{
  "activation": "squared_relu",
  "normalize_top_k": false,
  "balance_loss": 0.0192,
  "lr_router": 0.00155,
  "tie_embeddings": true,
  "optimizer": "adam_variant"
}
Below are experts of layer 6 (counted from 0) of a mixture-of-experts language model. Rows are named router (the router's row for the expert), up (a neuron's input weights, with its number) and show model dimensions 0-223. Each number is 128 + 32 x the weight over its row's rms, rounded and kept within 0 to 255. Numbers have three digits each.
After each expert's rows: a language model's description of what the expert responds to. This comes from a sample of Wikipedia text that the model never trained on.

# expert 24
router:054096083133158109135107067084158122121089090165099139073110174139121123133151132087094137142119143109068094097162097146080112134092147188072146092176108070135116090107162156157083095149095065124073113119110078154099077126107107116163124173145116130098142125105154092104108115120093084096170125150154093121086137081138103069128131146075150149171114081115081140100140144107072161166141139104167156088100181173085188097060107171131094056138145163110123167130153125137117137125116081104172088084098063177137066149117171077109100095137064149162079122116118143145125102125123135107096088126093087139107144180121082092171078108128132101092083152105162122166175163112122139144157
up0:178129118129119125157172095139115113125146145123099096094222143105141151120156084092085104122115118134122113129070190123108080100149102175132157139068124153226082110138128116151153147133109119162099174105094133133116158105102144190118134168108141168099150118132060070095100083182123140135134107171154166174136105149067134153177079081108107120115129102116128128138161114098144115102128057157102104096143106090096177159098074132164194072222161163138111214099102082122093070124151137142072154143119130170114085133185096166115170125142072156138152195148123124151163100167154123129141144187076134163092115120142127133133137141158125078171092120115181178135131156149135175122142
up1:112159127168137138127075169109157121118118116149153055186191132131129146119114172105090100113120147196111084123132100098098096142170103100147186193064167143120101158174112142200143168180143097080132130169124131157158109116190143133132085130052117063147132126165157112104177096127165181160163172141123107168145141155168120112156112142173132158137055131145103140133125166159090178109079150128118132116166107092131159180091160111133102137135161146154110173137119172139122112147109082161150175084071129206171160173120130138092077167125129171156104097132193160124199116147092162103045206152146113123135117133159145154106181108139132137157123124116143137132106085145140203110156
up2:118135122150117093122103157144014086132123147077143140143173083132128115106102096111114123145127135117138153111138091167137140071143106115151126167113165173104140131144107158095163135070125148069136172122157090131139151090142126109132132095046138097121113160120124082167160096105135193182075135133043170117179117133123156157092141165126150149106119164134187048157153110193168094153116167113149099108158102105141078150177169081114171113130094066118118092112130171137155141122091133086104134187159134110191121061123070172087142144117153075171135079131165125098108145143093129112076108128123136046133135098147213099128136120114190091122164121113077113092107088109132181151088
up3:064098152151100174094128096126135109156080117137072163133111135102106085131150141127114191206103123177146161146201160194112150104135092198143134115141138064135103159129119140159066160144066104144101092079058127092086127126116145172169114144138173109093119151214087121103147150122103113086122104089136140130143096086184086099130140108187115127120144131145161164114101156121132128131075092103097103153163132148085158114145153108112135163081148139092152117078193121082169156157104110128142047133149097077122144158177108095117070088094122125171215114166074086150104124159127162127119111050145156156133055143117167107160140172120101142121105116093113085116130094111098128105103
up4:154174139170140153136141153159106114097143184173176105183083075154125098132100139198207099105103085176169166172158159128155201104087132118161100155120136162129134158075121164104124175171134184141118151176154153146164159083140086122089120114126175163138104103131086181132150134191111204182152110114130112105183083131125139129139141096130111140081128188160099139150150131117138147116093116145128134140117143162136101077153151102126167173131114078142134132075079138117080062156110150142150132140137132144091153120109111155141116185099227110131110177183135079132144143131081143109118158103159169108126144134127153145113244108079173178153140161132190121110120068111149127167134
up5:135132144119206185204134121126098070092081131112119110141105117189180181076158093079102142093168125077134138095118130169145066119149120150161149144053092170147116131185117085082134146095080157171121127112102150119180124136130144168127150136032118093112116112072095143077132119181142131081143131135089170155165082146099178203107104131121099120090152135123121119158138077120126133125139107141093091155117144127111131148134131165143152122155163160092109108090071111109188081118126121125088155116179132142115145109179124075115188072193101157191105194140147139128102127120110127109109126146135135232073131118141102121107169162155137088093110063070148153119142134121116116118180
Digits in tables and specs. Digits, commas and units inside statistics tables, dates and spec lists, e.g. 2-0.6, April 5, 2010, 16 GB of.

# expert 41
router:098111097193139132104145069078170128174114100084174136102145184125172203147163105130087081107137088078132103156115161178180128162108137124137179140165101053183089154108120163060128105096144096112135159133138114140172080115067096062109177136110097171156131123098147111137153136143106173113125102121125165083095151107136126068106136080106145092168059107127068145201186136115139067099183162153130141120061144141134088110057118164166114097131155154112090102096107089118139118139122084167113133104126110114183090116158157103161162135189104100092129176128116178137168143064157134144165078140085146159095091122103096102122184126128133164112131168111140156143133119098145090154133
up0:137112081136182050137156089079158139116083155125105095147061154136098117053154105163079157142064137113178124134116135101170143120160078155114105111111160158176168143093086123098101187122119139227129100076126180086139099093126122121113108115100172085110161137069158186132205082118094139137179159187112133106125104082134138125106120101172110183165125133135058112175135098079108081146167151063109119139112161079109112128149088121140140126120152146110160131142105114163106166133152126107139175122117114097138129112169159126181110135158095142090114143185137166135080116101115201048161151161185137152125088154192067130127091103131157086134134152086096131102154119130119126098153
up1:134170127083185094141114114184134126150088074126157089107179151077100153138185104171140137152127116120142123110184127194109117106088145168100167173069173115109110168134088141116138121167153139050063155097086117100102132129109120120129096151121123142150132118143155076116116105135121176120119215187163127133136099146110173130124128129121082128130064097150141119141178034101115129090088145099139096104114155184049152128128094137122083116133098121192061119087120129115156174095098106140126063159130182094155059161114154101103084097121148112117174153182141069175142089137102153123150177155141127163167071098108137130124140123129060196106180165114174135103124130174111141108131
up2:106110169096137156095100094187125100089103075097149175159161120174182134172169168084141171151106119164066136139097162125092142131163108159139198083155093069125077131075112127106178134141098077076146134153207154075125114178136154129098151147093127190046150149170120117124057111135156130136108103156153127123124136114113136123111109163142117093087125138147124107092079100138115125124080129112069104143127087174095114092169111076096174116122166084160106055122171152134182130164102151116083088130170146135144135104041120134142116068121117086123188061199122127065125140132152077168100144198123159130108133091101169144093142112146116119127098118165107108126096094121108143122150
up3:155129160203136150151069122153121104106130153148148131116085153143170106098146100073129103136171136119093125121122167198121087148117126109092137200096074174121133168142153147142139135136151124142151097180039085137137034150135174141107157068115149134128134116146163133083111158083142118130139103035142125096149113060150121109182194150066089173178170164136095060117150144113071140141148152084172143157145094122197105121141093079144170183101160110172161108115198131164108131120178160134119157120105117148075139181087094072113132165150146099159153123067120132105081113186092123149126171175177121162070147119135134108125123149155157137139133121093123122125097158110098132094127
up4:089155166122168088118163153116099118116107132204155184116156072061120131103133183096153146135114132134133113120130104152091170126181140128101097166152125104133138080072133116075144130087104096092171118106075078122088181108142137138135113099131167154169123133168106146159147163139087092159148090150099162063117131152147102164104123107077162101193149122139125131116139070155135097137186101170114097089126120131160132106142169120126112094115106130216108075126141136179073158148128131106129138062203126112112170089067093129147134153134193082154169132111099103059185128119072158126133105127180158111134061073094095105101142134127186108094148112154049151093162126115057147177136
up5:120125104069103114183154125145170093089103099090129133104100172161113124070163108095132127151075153129107150135064162148107133183164048138121108113174168127089108087155118122084108094164092122127147108086131089065163075128136117172137155201149178106173084103132086069092102181114129091046121096168138145109135127155101156184149158077099069155176101126149112086130132174069179132135200124138123160148129164100090133131140134145130123105160132132132132123147184168117145158110164165166161065171095164126151139136151090093117107114169122105169095152133097157116153066099209113126115167120179097136131138101095038140094141123125124130119140151125191124126159148106103135072174
Prepositions and result verbs. Prepositions after verbs such as held, played, released, and sports or chart verbs like won, finished, reaching, ranked.

# expert 54
router:134106101120146107083099161145153111073107068111079096130114192129136166198121134105106165174089149110062087096151128135083154124121108115057134065121146124123173138143153117195090073198124098128121088099116096145092064165123134110170115173155094082119104125117116095135162115152163144099120116129137120155057162112197102090121123150099132120167133067117099144099156163107077160121191141064137160068069154187127141119091127078104127089091081106129117143169156153117176084107062131102141104112137053084130124110078135107111090171158144159107106137100161124152109073167145113136098132114061120083119094136167109113160078103110056110125066131103118116136124104152084098143115
up0:166149133186089150104167107177130127141133133123167107112162043152159141164128130169117089059163162146152122171115184119112093129162138156173088135153164195143140135039162161101123106118095154075163137172079177097139136158138135174138151164146117131150168118121126152218089158123134130145228149132075143129143108176132199085165087142115086154115130141174129105131140049134131127161127152129113129119153140123141099162141099081127166148106162107122080167112091123133178118144103090105097225136193139180176151111103078144164111127126130187129213113102144135161163104126123147145137160131089175122138098092124163086145120125177157152136167084141115099141134107131124141198148
up1:134181149122106111146172142187147144109132124124194121131084042182126126137179117128123086068153132101160123162132159146131136134127118197160117115181170173132150186091070120154118113061092155136169120108106136155143152197188119155148150126104092125145200170116136146202068164127129132149135167124085120138137104146114167058101072171117071125155135135141144073129169109153142127118136110110120127127148092097097094109126163044115188154110136134070186131182098083139162152151114110141080132187177129129102166079056069163126132144139147140143201123122119122118115097119140108183120191087086128106115108132143089138144103093107129086101132111134069081156103113110112116194132
up2:126170234116143137112113146095123137137089155108085130121076127151203170128090135128160134127123142155161162113165102185183140091119144098092142161066155118105101160154155096151121146151136089148143122110102152155215111095164124101129090160100211143144112107186081162125078143109065162132107114148103108099124124094100102161250096168148137121093127138103058129170154118110187158141135087189137119120132120158102130180120113159170175150098120109111047126103105168181162144181102117114131131127102128100184087140144083102105126128128071147080158110174111113060158185100118127134078129150086129158099149112130137103097175170108099180105104129146124125117093083144124126170120
up3:144136138154132096097144103089139110033129137101150123122093153172098125121161117136141125062157109111119166165099137098166155147100074177126140147175132163180110108159080112087138148141119140078148161104153162211128143100118165092062107123155112143129177143161082159118138199088141097074073179136112083130146087150128114070113131161124148141087109080152095119142094187127081177130139116107154103152158198155130122113108191144067177079121129121109115146173145092161088127174129147127188110125135134101079132108152179109153232120133179204159130133189097175143133164075083147126145139144131126153122144073133128126121125077183168089148112147098137100137161155070120144095164
up4:071129100100213144144126101117089125111204116177140088188094083104157161158090113169163131117111106088182120086160127125133141106119122143141176142101158137139177145101103133134155091092132084150093138130122142090127130133136103114100100110141087096193121160173031107136192097142124127228103151119092120136120113113095192114185126131107138156142136080110119146137199143124116114121102142102111107107126129145119105119186172087072126125110178175124133161143118155149136162167129118138153188145063104108113165151108130092075131183137165106142145149109106135187126139114106140138132167219088140129088180126144104174150184180130126049163168128116140117182118099096152034097149
up5:124099095180071119115122091154152100041113128139109170099142059102087116105165117169208110129156170092119105120224111171115116135165056156160114093083170083131127084118141112128143134149130142138124126125111117068145149075145118136159145116151070147165127164129086106144127133107134154077107127151101095125144126097147109108138092117133075120107164164075138159132122148163181168110124120101201121141098162135118110103167078120112105130118123101160122186112106112139093041096128134147140101084092132162115137118119174133093103121169102185135172107126082084127125073175145215153126135116148122199196158101111129236124126144041114099139170103160121126117194141124111133132103
De syllable and dashes. The syllable de or De inside words and names, e.g. Aber-de-en, De-cember, de-ath, plus dashes and digits in score tables.

# expert 60
router:101108100175133073131108116117163146091147093150094108118130212126147131119185125152110156172075141119124122120173086131104116138129106123088130093168151107124148158169145112142061084182133082127071087132169112202116071137145111113171061217130147099108146133120142121148128129141104124089131104125123090153054141103140109091115145071115107148076129100156095171145129119142141088194195160093139140082149167123115186119084144167155115057163102151133162153108109107146136094113123070104186114094120054144112070097081144084122079146153100077079080145131110148151114155148156150174085082094107124124095136178106072105177115109071116154107075117183118084159144124132179099143118
up9:166123120118142114129090153127107106095094111096109115127175085119121156181089209143144155153154115174172131146167191140072047160143170083125103174055152154113137150131119152158146137174121099118137112079121137117139122108102147124106184160122139134068105112116115094163093117085154105144140142111174131128140129144138181127107159096127187138133145144125127160167099121125113123088114104101129102181183090142102097144111218083176121136033111102158082162065096130104156100110143122132089119158152131130153077190161077103133128105128114167143078133055150146115109083081155181081146109140128049119086115041103176118124159157167060168078098080150166116146130091145160135113132
up10:140154138088066095140118097167142119100117097068123091066130113088093185104101043109176118112152119058148154118096191123118129097131151085152152115130122157128138149178136173057145073133107157160051132163107111136162113136087139088059149164101129131108161158054092129136162126173118142140163090187104108130118102168171140187184122094113121169142108129074188161142131102084091131118135164158059103119155134117134099139134157147127093131120142130104109160078117135135207166156076175126099105126112161082096114097165128115148139121171116147122145101176097101143127139147101094111129063120107161125178146137084101107128143150161066176141125208118092100096137110207146074125094
up11:170159127125119111133145179113158185134143150058111106091096152146103126139179118161126137103096121101116123143128163126134107130133131097089105137158115070127147078168088097163137146054137170092116150103139126100102135111102105070125131097162084084178155150184032062152115161050133168114110134149154170176140145115149181173158143182147164057109136105119094126209133107172166136192169139138164122120105099058117110143143102127093127113174112120122149104159095203174152171097176148132115123138157133137124130113122099133079095160134126112078121112148133111145139163184124139166103103161176179096191166084120142215138119135123121146134131179172049125083126126113133091075088
up12:185169094050127101140119164110214176150147114132138107169107145121184113099143137147186083130067174129138125119160154156121091119164095050119127083117156136112128088106079140107116146078142213125116093096164087110140141144167042090139096070069115083113138166120151097114120124165191118091108127200120140150130100146121144150121096216146109137044107121117155122155127151111129116102125155131183138138095144121070121133130112138161147104136131150112202131123112133089101136163125109122154130194139116056141090173118076161111103169106117168118106155172143161143146111162158154135130114080128182135151127083082133131162128131076122071157230115139127100109113150099109091090138
up13:149175134184076110147142155121118127116164112100128167181149123083155180110111133163055159148125116131109152088165123123228146144094113108102160119182094151146134123148156137113137134189133107125143162151145111126186105132146135155108183160186160145092115138114160134100117128099155139171132104063146144087141090155093090052089228128147139122074101169147122174134135159155116065109118123081133159126115172093191087123130042149144143121134105157117081093131108112139147096138136126182179083102066126154143151139103157126132118187139125084113134239134110086049119094114128162136127157084129142134152134169091123149113198159137119154149161168090165120171102166134160108130073
up14:085187131119153133103138119145173172143183159120117121159117149150097135121124153130110113162127108080171144130085164145160152173117109156106141143074191124131124159168161109145098142114185118158128154114164182135071146125152123071151121171205095130144101188099082155098151160141177128129107179161102162154142146194148157165115132158121122111124195116130095112081156099193201082149163085157169138118110081097091164131128145129097132127138144149106155071144135093128097120109178118122044152169166128141121141170131182158125086129090099082139116080104102116134123146127182160144114198127134151100148131103187058083169121142106075189139157084219111164081122130191129086141087
Year digits and adverbs. Digits inside years and page ranges, e.g. 1-9-72, pp. 50–66, plus sentence adverbs like first, initially, originally, never.

# expert 39
router:113077089123158094150077135130171136091085096162082134131111181086135105122115103126106078144062098136072120147119096100118172097097137149154147072137137133114103118174104067153067147137170124136151058143159160143107082096149110198183068175111134094154082128140165096155114089130119118094110078130131135106086101134089110089091129118132078108175151085095128115093104156162165103094168098154080181115086108109100158072072173157074143150155151144150199106125122154103100148070125170138163153073076107125102111081063150067147086143119111083113119112109083126148168120136133111107119169147145109106110142199176111132169081081129116120105097084093172084106096093144132128066102
up0:162166132091102149107157124132129159132155135093076148136082129091091168130167091126108105151169067076117092159104128153180136113122083113127148206126078120155166041100094142160131105096128127153142123128095156209119143134079138097099144093156092053144183127157157110125132130151154157127159195144139123142123130145147069099157098108166132122178056109116079119129190107105067150120134111064092123176112160137112114094132168100139124132135100099134146171109108136176135104184067122120187148151139174111134122109179083115117131092098116164120143134153106153146086132123084143124194105131137095147077183069098089052103142194170114060144106182143105089163151131109104191078124
up1:241163137118049163061090110114139140073145150159124122126122099177189119102117133134172107110155083119191094114152084131111146149089050136131119140156113111127111074112056120086127142127161121061083119059129143116131210145102048114119125102159078070147152112104078066177139110088148151112151164151091129132115192144130097116134117133114109183119082127151049151131146131090113133147152116107146123174102124139102184140178125152124085154141090116111188127115124155162107109151160117113154152152134091095143120156119082146100164139113094153142117136156118138138074041173152058123125133076115150155079137103139114075101130115191140112107163124123098116074101092109128113116117
up2:156136141113104101078168078116108125118109119147050165200131172167146102164118194066122144161172148142114133114181088090169150132110088069127123180120163156148158147108105116170136170120108076143106118064103144125098144129151085144121109172142100110089184119145148072144086159235149124093169138129089156106143111089146091109068124136100227143114141095143099100084097115142122134148115153161105136163073047172133075131115162089116128117122102126122148106147082126124090111123127131094152168094107099140063147181136152143134102151127173179140064085131216082159154164048138180108111118116177096144108130094140118090135131154115116104142164104105141121168138133087134123137098
up3:131124075150130155120109157101166142125148156140153118182071119152163176104103163053153128099129096176122141075155090145100187114148137106126147104126182127155123138145104101121108143126139130141139156129139123198148133081164081143139102093104114177166133150105072090097152130149101129195118149154169057146137126153118157128131160107138122113077103130091128213126120119094078175101090119162164134129133154134148105113088094132127072117133094169125129144113116065153137168101092132060177080103085128159113076139110186135125137076120157141118125157151101118114126146116195146189145113110121083214235170139143167110150185157100087079159113105170085078063093170083163176099165
up4:087119068167189202173138133075109090123102080149149116109179121124177138147200174166132144142152155146127141141135139135153104132174135111103164112140118161125108188120105130094133146102141105167130156135128189099137099125135151099114159128143055183157154100157189101117122127062078049129139122166136104092114104122075158074121130122156164126113103135197170128196091143127140100121123134085105102184151126168165122105186186104173171164122141198061129123178137155129093144135118098156076090141206150064141148136155092122096117104135105080124159085125099092103129142148104116112160188228107127106120154129075136147132119145109126108118148192057154125150139127137103090153129
up5:195135184125070145097100108107115167116135146096186091127135101178122162115178120155124161066111016132148137116127152069106142164100111126149129178167077082103101130137015150124113095116151167103136150087179155138170164058153111093140108142144149150125149101092104173097119148100129171136109117124200152171131212167102098165077092124097104141086088136116136142119200085092062143146130123177150117135132216122166135125116101159143155107166117139097167128119153090149106142095151119174173112135126092152145124124123195148183162142150117131107107157096140107081097064107159172133138128106108124168112167147117175108124148155109123145079073121163143139126187113099117144124146
Capitals starting words. Capital letters starting a word after a hyphen or line start, as in Anglo-Arab, Indo-Caribbean, or first letters of section names.

# expert 4
router:109113118135127104164110116168119101071093134150123146120092126087084104093166129099099112093080153125090101140102132092140117077134130074081113109170127138062175176123092140170110152080182095081130150159148083143130057142062088164155062127130107140077136088151106079109155155089095090068069121139099118157058171157129092129124122086138103082119183114068073183100119144114104139169167136130095087120133172120120149113117070145126110126148166134149091091172168113113134078132136070137107112095116045129089060120087151162102137167121128113092090164085117138115129087123150091177096128069120196106147111133172153135176094156170101148127160109119186100090117162113140112194133
up0:176214152090127133122114121175136113102210082163161086133116074154132103072127151150095142089128195111107096090119133100121130109144097104116164123142093159116148120123077130103149064087141189096126132116157106104131144108122147087122141074119102144134171091155140098132100158145149173124168077144137148189118147089140138121110103134102107158150099154118142058163076141134125159122156130127125114165147115019153151066121156118145084147149124159109137106144138145104153091132119110169196102141131114115105103147038132072154129144124147070088119136100060119095126148145123120110187157093100133139167135146192120185144103100128233115182152118194089098040116164101102148131166
up1:158159153109082114093111134066124140162168128055149144095105142120135152136130172129124143134125116083105093120143116154135111137177199103164130135119067102128190157084090161099167136131153146109161072146112164079187152152150096103054108149126100142121067123134119073073145134140139163040121166112159104114136108154169118070164146123088116104113081207089112164165131213169133116069114082106104125173101173158120090152123146149165120117095118087130085116136124125166080113122102104150094134152151162109139118127173110103093128107113088171137082090120161100128140091126168168151217214134163145140155116062134155154123174140108110096177135193076093109135169134132094151084140
up2:104156097126090158237196171175095167136192142175098104146155137136130120151154137154111123146136100079154133124132122118181128115131085133093126169110212139138109062093099072126122128132142226123083129107080140091101135107126143121143137144149102135141142148130154108130146085116128141181107142206099152118122118124132156103133120137098163138148147135110125098168087075127134105139134181128156137140043098067164203169138130152065148121141151146141179149116118151142095182139093137158105130087112127148145135111133082063151071137156145094127093149135121207119117157087174157130144109142095111123126179158083130152121089167163017165075100126178113114101055127162158131122097
up3:184194110162187162091129122116148119172134109112152146123154154163164156130113076120117122128132071105163166141125162128124147143133135124095088102126076100138131188126134205102129159143140192138153113126078113109105138117134127126163162135052171145117097170113131181072140125108094136129134133194197155133125106142167133171171140135152128109161109104123145111126082136148128176112136110152070141158193151085150110155080091122148173063120101145154144152123121102167109123175076132096137101140114123154158113139110138164110181133134030129144115134125070045074095117108080145107110159139197135170052122139115138055152124174118190152150166175068150136115147107017148144111140
up4:126158081160134137094141159151157140148119131144143164146143158137122133163148140146153062153114050090144103135169143135061115111111108134068133148155152086103185193096107162111145128101135142189119094115102127098173099133098100070037103172160127136126214140142149090114139135098127104108123143189051170154124111164133127151150123098099128134051085156119134148144150103093137097155152194093140135122120121098100104179097143135152113099153109051162086095163124065134183199145137098116056148169185189105099111145168139171108129146156116157145084132137099165107102122152088121114146126137139175118183101158133124089184105120095099223083169114133119126146095118121107082184117
up5:169136149205142141126180172120113117124137095123068161152174134134118080172171123135148167129133138120125073130147105160211128126235146122108186170184093132129123109120156078126052129148117115138096212133105115131097134117137140061167116141160112131134110134106159123152162104171099156161126113130093116148118132111182136101095138139094119177137108132143115098120202094151141110128121138126132117109092084135141091055150105089090180168145143136147117100159111073148151106041114107170101139148183160223129125115061159121089136139144169113141154159141147105096138106053139165106089140137152134200053144110122099118124128140108218125168149158112102122114106078147130102182102
Opening quotation marks. Opening quote marks before quoted titles or praise in reviews, plus paragraph breaks and words introducing quotes, such as calling it ", said ", that.

# expert 20
router:165094140076097103092085168139144158144169171143117188109145158129131180174091167109195180161147183121132180063152094151070124161089151073106162055119180071148138148123162125134091077181129139148142104114140101132101080129090080152094154126146128108089069072170148109165085141135085120082158149141125088112091108072139110155153151157159178116155139146141153148113119138122148162118125165116132086072118101155124172155147125118161128065123148119174161064099188154135119069118132149109114122122086084103181179166119110114074144105100140171172111064113172142129168135079186117136101153115088119083158101130145135123159098187094137111166130142155110175096173100085098168141108
up9:181104142129124125117117111176155123139116110104165133131155135159104140177071122143121112143101076159143142158128103154141169122095120136140085101137150160087070160145097140160038194162064125157111142114175090158120081039130117177190168078133145090181140118126177099158148141102135087118135149115134135148140103132240080138117161086110130133107142126133169088102095092151134117073098131134088151142109137123118118092071147175205171104106130109152143106105076124134143105124124128110134046046138131124146119077093128149116118129097079088127114143150137118143102098094092164071152132093156109118143113161199225168152124087109147137104084085163102114106068182134084151116092
up10:108117143104165146114107141176211156083138104138158141147118078091109147156173145132107173139164179142133102153165157120145085137145136123137126081045090121151119136139111187102149158180171127105125165118125111145123146145155103205062178122160128154118173185171105137153072127144101160140108141120120157200129102136136147130063126169114113052165101093213155079136115129134127125130143083168139079110170168082137142108106088143148194141088121133114144104122094134132146107124149121126092126094187140159116188115120110086109088105141130115143098170107100110116204032131111155142138148145076156120161124143117146089106161142111095112189052149048111111117142149145141125107228
up11:145119107172097116182129156118150160095099114119107105099163125135147129094081086136124150156142107116157125076118164112138090113167068115141152149067160104093126138140079160138092154098198103161117147124169130103147128168141167175118142175100090151113104146177103173081160160077074071131154106142101150110131112168146141189136116096100122150097136084111135093156203128113080075148074177162127161109095131107071093166075103059158095144161170117172153043104132149150146112109127133118100120092168136144080154113159153127140136159155174139255145122114100091127100090147143173116094167081151129098137096093159140161125094120148206130117073147178094093135099181173155112128115
up12:127158134119137144118152114087065115198113149142117103143212168083147175094137140157121110122132115100127072160111114129096168098176165109144080149108104154143147129128125104144086144070136065143117129160073127146199117103130187123157121088188132150161172042146139152145156126149088126156164161126085133164121106108139185142166095162116138132154144127164145088161117087157144119138183148154109127047143141192093150073119166081124162082133092125136159163157129169112130116125095118114100182105099083146157146160146104150148103155171117114116142153120097073110118176090086147174184090222150147110125133121062176181215148124090102117144130098128161116191110112094126111089188
up13:145127144128086195094163152154123163132222164121220105150220123180089143175067127109111060118130151109092156099141062137153139088089143154130101154175111142148120057116148130129097093108153140113099167068131108083130114144157155147109169063129104114145168120148142157139110097130105120123111111101121136157115152147146100118099134091078094081175151150107108140120112136122152096076104107094116136125086097106108100092151072110133161114144157126165104143134092106027085123184081127115152135101177115120153113111131104157156170149184147184130074149152090168074097116111104056133132116133100100099143117117085188102158203083149164123098157117112078106154105133076175108110095
up14:145133097175114146113153169116128142185108189095147084156116148131137139117117132157113152129110060084209150170082070128163156145074131116117162120157111129103177093084115163121114142112107068121115163095138100136120124124136168118091120142132185097136153130082170120132112140105156156140136086053152117099124103081204119191089128143077145136096121162123072165137113141180132095156123123107112070121161080136094129128192192110090187146130163100095023142139129152138112117134152102156095097146120157093107198122130133145172156149072124149114093145166150118109081113102135148069114086118193147138145091204150133094127098206164169142121195187125120100112142142081140072153151
Mid-word subword pieces. Interior or final pieces of ordinary English words, often Latinate or technical, such as lumb-ar, terrest-rial, god-d-ess, irrig-able.

# expert 62
router:113144074101168071134093130144129133121094076188128164066095145123128150152140118081157104169121115132168159102107080137081113139123155121083093087180078151125122086163131146118056107145140074113130105172106067191090076078163077162187115164082106133069131131124115125141101087182079137112124128150088103141056058121095133078117171145157124186108093106113176152125097124109122157112128119105154156122121161164123153091120123150128117065110162149153175146132158160146159112153140053132145113143098050099106077135114173104056112115143113145142123090119111104147105141092122164112105119071107066077104099156145104116220105161124116090076116094167116133150133137165181155082124
up9:085147117092174114155093130110109111092115151145181088162095103129098165092117139113123103149119108148099115124195142097126116197141103078120143093096155152184100199130131132142111155164123088154153115100130125085151133129068115137136167134074209155078080156088142121153174162184092159145092146125141127122131127100207155151116129111088152112180139176117082092154155150127148222097155114144107114110089159135145098087101137047134099117098071153143118140113079112119089165105103120167118146142115122134095099171103114115127133113171119173114148084125136138154146221093112123194190191151133108130119091101132116123125184096110136070171110078104102096106086135078090232112155
up10:143111132126141135115138110164185137158160132091192171151122055156146193152147094170128136136189154099135098172177147193132167167085126122156156100115156134139146155165154116150124140101133072132107129113141103092139099110205112119160154125127151167141069157119081063124145174127048141120136102127079138175137114128086171103092136142119102107120121145059084075112211149086159081146126112110124072129161164113146085164134155136154162121093150129094176145136150141125158036133033128096059088116130131121144118154127101126147165110186113095104142063142134160076073129141234118164108134110141101105109104131135119095142120128111112111215103125128111109147097103180100139125145
up11:173127132111135119142094140210146167126134174155106124103054144125148109071026159129177104127090067100139158141093169114081148171098087129166119113105100144069100132138132136085115152102135167163138137127185132178131127129074118144152115139144105096148128171150143139064115137109188078193123074120082153144127112085126105163157168150158055199061167101173159124128107125097143141131148107124177095139131107063143162163109159114113118143115105119092177096108160162081121106160114112118153104104164118057150105176134089130052090167104074067134175143142102094087118071176101136114153082101117110118135117146125133147100061112069161121140139122166101114096131166099141083111128
up12:150128131154134110106141150173113122136109117115097105060117119141120094163150167161158159130086089118128101156125113125181120039176082118112145146196117089127132117119030141191102114103117214073143135131099127133156144123158141138097099173151181120154159114099129175124167116146114160070097098172136086135131105168105073140201059139114170138115148150103209149152117148088122113134136099163148143167083082147121098100168117132083143113133117131129113133157118161143136183103113130191098120088131123130089200104160128161130155132112133082194142114154092068108112070133098115114084139117086186106087069190102119174167134112113116104083104146170110113050115140138116054179112
up13:113126148123125150157148121169089151149153160209083106103126138102165066147079131121140132108162104105134167141161137116070080155161098077140125140194097109106125088112154143126128065079151105124128113130126089116139151139127110107096190126142164120169149107137148128126107115094106092156076135118164155156128094096167088138101140083116123070184134102171112137119135193121143188139194100107063160110068133109068090112099114062092200138118136086147154091115102116097155135181131130166127113122153131112147015129205137161148105169148142156091117133126153162118174146093089098091183129131096112063165123061083150114150165111160139103140177157084170151135190149067130080124096
up14:167154151120185147063149117201121126156087155102111194082115075119173121194086194158157145124160146115142147121164122182184132125094154089152165122198099115130105163133200166146135112130156096066103153103132036089108119147194117147171129098134178107131103116101134130167146168098077119122092101169075121073130140071082117113171120207126159124099090126105146148109122135100181154151099163114094144165132139122116106107121159124144127153125150135117149060186140112134130107138095126153075090133151147183163153146142090145094111127196149116178144101168110137068102054077107099126104142139095155110102097148131086123099100085166135097153166161165080139132159141098088079126126
Quantity digits and number words. Digits inside quantities, percentages and money (9-0%, 6-0 million) and spelled-out numbers like six, hundred, twenty, -teen.